{"hidden_size": 128, "n_experts": 48, "experts_per_token": 3, "hidden_act": "swiglu", "moe_layers": [1, 2, 3, 4, 5, 6, 7, 8, 9, 10], "router_score": "softmax", "normalize_top_k": false, "routed_scale": 1.0, "balance_loss": 0.0129, "init_std_router": 0.00816, "vocab_size": 6747, "learning_rate": 0.00268, "max_seq_len": 512, "train_tokens": 213800000, "dataset": "wikipedia_en"}
Below are experts of layer 4 (counted from 0) of a mixture-of-experts language model. Rows are named router (the router's row for the expert), gate (a neuron's input weights, with its number), up (a neuron's input weights, with its number) and show model dimensions 0-127. Each number is 500 + 40 x the weight over its row's rms, rounded and kept within 0 to 999. Numbers have three digits each.
After each expert's rows: "mostly gets" lists some tokens that are sent to it at least half of the time. This comes from a sample of Wikipedia text that the model never trained on.

# expert 39
router:470410515453504501490508575515442504526515463473484536503595523471452536511496537392479447530483421507487509502465502517513550466493534490499538530467504394503485497507490425409510499481490517467575478481538494546532502482439384481506576483484530573507479484476481456461500493550514508533518492525506529539537496431499499468580498527560434486512559528450440559507517517498592496453452
gate9:495464433560518486514543414507475473474445457543549502469503476514514464546550486453553555504439485505478503478559445476485533478463463500473439485529520495516450547472459541541395536550582557476465538511435550525472515477532513502564461443488455519502582480585472502467482440503545536542505464483458487508534583494570516441434485518541526482551559515487497469464439512551489479477572
up9:543490547488531465504461580485500537465538507423412491595469488435476478521499480537476440525551499503477510524476480519464508548539511481578576539497445530533556455555503483532551455449512463511495474505567459507518493536495522458473566556532544497535448525415517565478510552494477402491548587484539534487475478447455461523535493461445469524446489458512525513540553517500542562505423
mostly gets: " the", " a", " an", " its", " their", " his"

# expert 20
router:475529476488480489506545536585561459507512516531523473534518489581477461479532444531430443488539517453475517477473474471467507524520458434519526465509420486585491487557534508394486532417412475535535528469523554501453501460498498474460491531559464510485463467487509452539596520485445523510451496479611528545541461446521510521476531514520516501583481536466530509445483498530449469595487
gate13:434480510412556520438478471533523524501480531457477481498476468539491553556481483470525527586530495458519500559467445523566483495447467544492533547461549521450512502513458479532491523478494442482494464399492397502479548490469501422527525495565588484528499521527554550542421439597469520549621473503513490491459487545466484496514458527510543470509479495531474534499530468503528489470575
up13:493446516483461514518513477522446502559533537450513522506448433479540433516580495559428458488545536492498500499564555431502517496479461490406490481577442625509527484558492543443513520493437483527532466513561443463447511499421623475483522527514506549502467488463479521535447456498524498489548529445535494544441448504472535517495529510503508436476507517559455564471517506541497486462512
mostly gets: " —;", " :", " *", " |", "\";", " against"

# expert 44
router:506547568537551508541468544498488521506469545496508515481514571476498460454456499535463531517516522477483506463563571490503467539435500451506521464538536536516436531431471566515533452429475476501402579447527445435458542512473546483494529527411477449398480538533478499518459459500487456448525550544459555462483501467560556448575504529424526510495546503510499522540511477557503479561465
gate1:500442525472479527481553494436561490498471483521522500495502532482480492566550530487535530500513532472567566513487439549499448538459513491478521538458497460473501467458578524442505478492512553510495506592447506511473460514518513546511516488484483524466533440531495495491433513461445558573468477516446500481620446466431508538554493587494471534572549470521439392462440405499474504554513
up1:523480597524483545552539529485481535595486530483454514465517497534461529531435463513480479513492483512572512556518522541482403495533548513497542509473540511415429491471569514534518429509493443495482484556516519460519512541493484480486568539469509551486367503511485484481512561482470542526463485431522515498503449491476499443553431552564438507515509551452509413471542480461509415512516
mostly gets: " c", " film", " cl", " con", " comp", " r"

# expert 30
router:575562481517425559488545489506489532447506514526515488573513467523475452499432468483490487495502593541482452495535563504570461505485514465532514468542524519536430492439431510609512480571409464480482535485576441470478562501505496487502535504529480471417447578530524535509520528470485519482540563545549538468500459457549475463494506534443498499491511542549485521551508522536462460531409
gate0:458518542505555498503491538440439536570503422464549487510455577537494523543450426491485391497484533530518479435521526526424460510439451508530437486477526588476525456469501481496481490517502516511505527524550484428511447526456489602502502538550573439479491411515490509485474517511508460513448458514556528518528496498504522515427533584453540443540526488440544452497504491572501469515475
up0:467506558554515480516560558501395533482495463526522505435548471492526522434470476588553452401453506495507497461428503477510510514476513484442434503475545504508500499461513480460484529550545535450542480465533487513521469441486443519492586507583475479449448478495568491514527513508587468420502561546598516511560478496505456509449534480522527548497473445457535455508501477464488519425533
mostly gets: " Mar", " Res", " No", " She", " Jan", " Ed"

# expert 29
router:551529507469398531510534523488442486543505510485523542508579449482461506444490449550501426560589506576525473481422435537521530454536465475485471536476591445444475448497466492474472498539461559499556494505522470492501495507581475552494513493494400486487538512455596505509556491478518541547516535493525564507588535521439573466475498487490481492481492496452442556490505523489446527504486
gate1:426532530477527452486448476460517549530567498513437520528488454535445506512496528497474475443455455464427557509476465533500448512491508458499470500459524460445514443555521516487462519446535505494517471558464469560491510478478427546506473499508456582458474497547534500594485528513506495498527487494503463494458500504492557559421575541531536410526488463482456412491542580553524456528624
up1:466460454516485528485557468559465551524571523516508559607459533495484575468507477491516554424563435507499541502383446546539512445424519505458568435532496482477512497467485546558496519472478553456550480563501499543508505462491511454481531438462516547490493470487501527563509559470586487452490469434527469506492493475490503486505555526487474446533537479475424419424509516480523509473499
mostly gets: "l", " L", "n", "r", "ter", "av"

# expert 34
router:456516575500555546488516447505535533512491492508461446442463494546511479463558519471474467474507556453498570512449414517448553484571484518461503564417397539530521537545503525510486581537551545503519481505462575496506518474512493464499529510534575480552476445477476447440494525553455544546444459459519437540481556515460519509441471499557539467507472463517500480461446441452546443509458
gate3:487444498531559486533550598517468500497540501463425520443535491553510426512502507544523498492473467465458537490536513519554464439507538546450510491549542504434492501519483473502525505429545461460579419496458472542463403486474525501588515596457508466543506443524477521522478539475506517522470512456573464517489456611476511549521526432449507484459517552505439449553500495496449471470519
up3:503491523475506512560478435473519512505545554460559521527445543439500540493500466582470512497473569531518530507531579531487550512462476444488529544437471481545491508512424441518412489457512495483499522450526510515604498438503437490473563428515538511505554534534438398515533507460467441528525584501466565501429477443516519544447513461531528455505498498465478496414525509458490536526523
mostly gets: " into", " after", " for", " when", " before", " while"

# expert 24
router:460561530474572509552503525469487494453523533523483488503491528537508475426481518519557541486476590489501476449568611534530478532469465509448444455505511553484414560424487528547457454525512520491449521416519415501469490518503562548503498541533504484457475492530500502485471483471523461407484539530548516463491498417541478396586438541469538440488519512501478527520539487541520528469493
gate1:476519574459483488489570514453536503561488495482503457474429508497505527492487520442473539470535465588441495533424497401532524542546521533467453486443536540487526549456483524515474482505538557419515497495504508513549541519413521489467426528475592534537470473556532527538508495549491492482397519443506504490549503481511491588541510496438484436425496503469523498552559498547496444560545
up1:514532509426486468448426449515536511582500485500457511481456463506430469455519613452406508510511511505450570537553532440521531524512512489467468525430518396511478535513518466574484487480492578509476470511466507530547540539472457496495435516540519512537519442536520539534454579525483529504514431461584490484520499501453494527584536517471454468460486526421504477486559505549502454495528
mostly gets: " Ad", " Col", " co", " Born", "″N", " Film"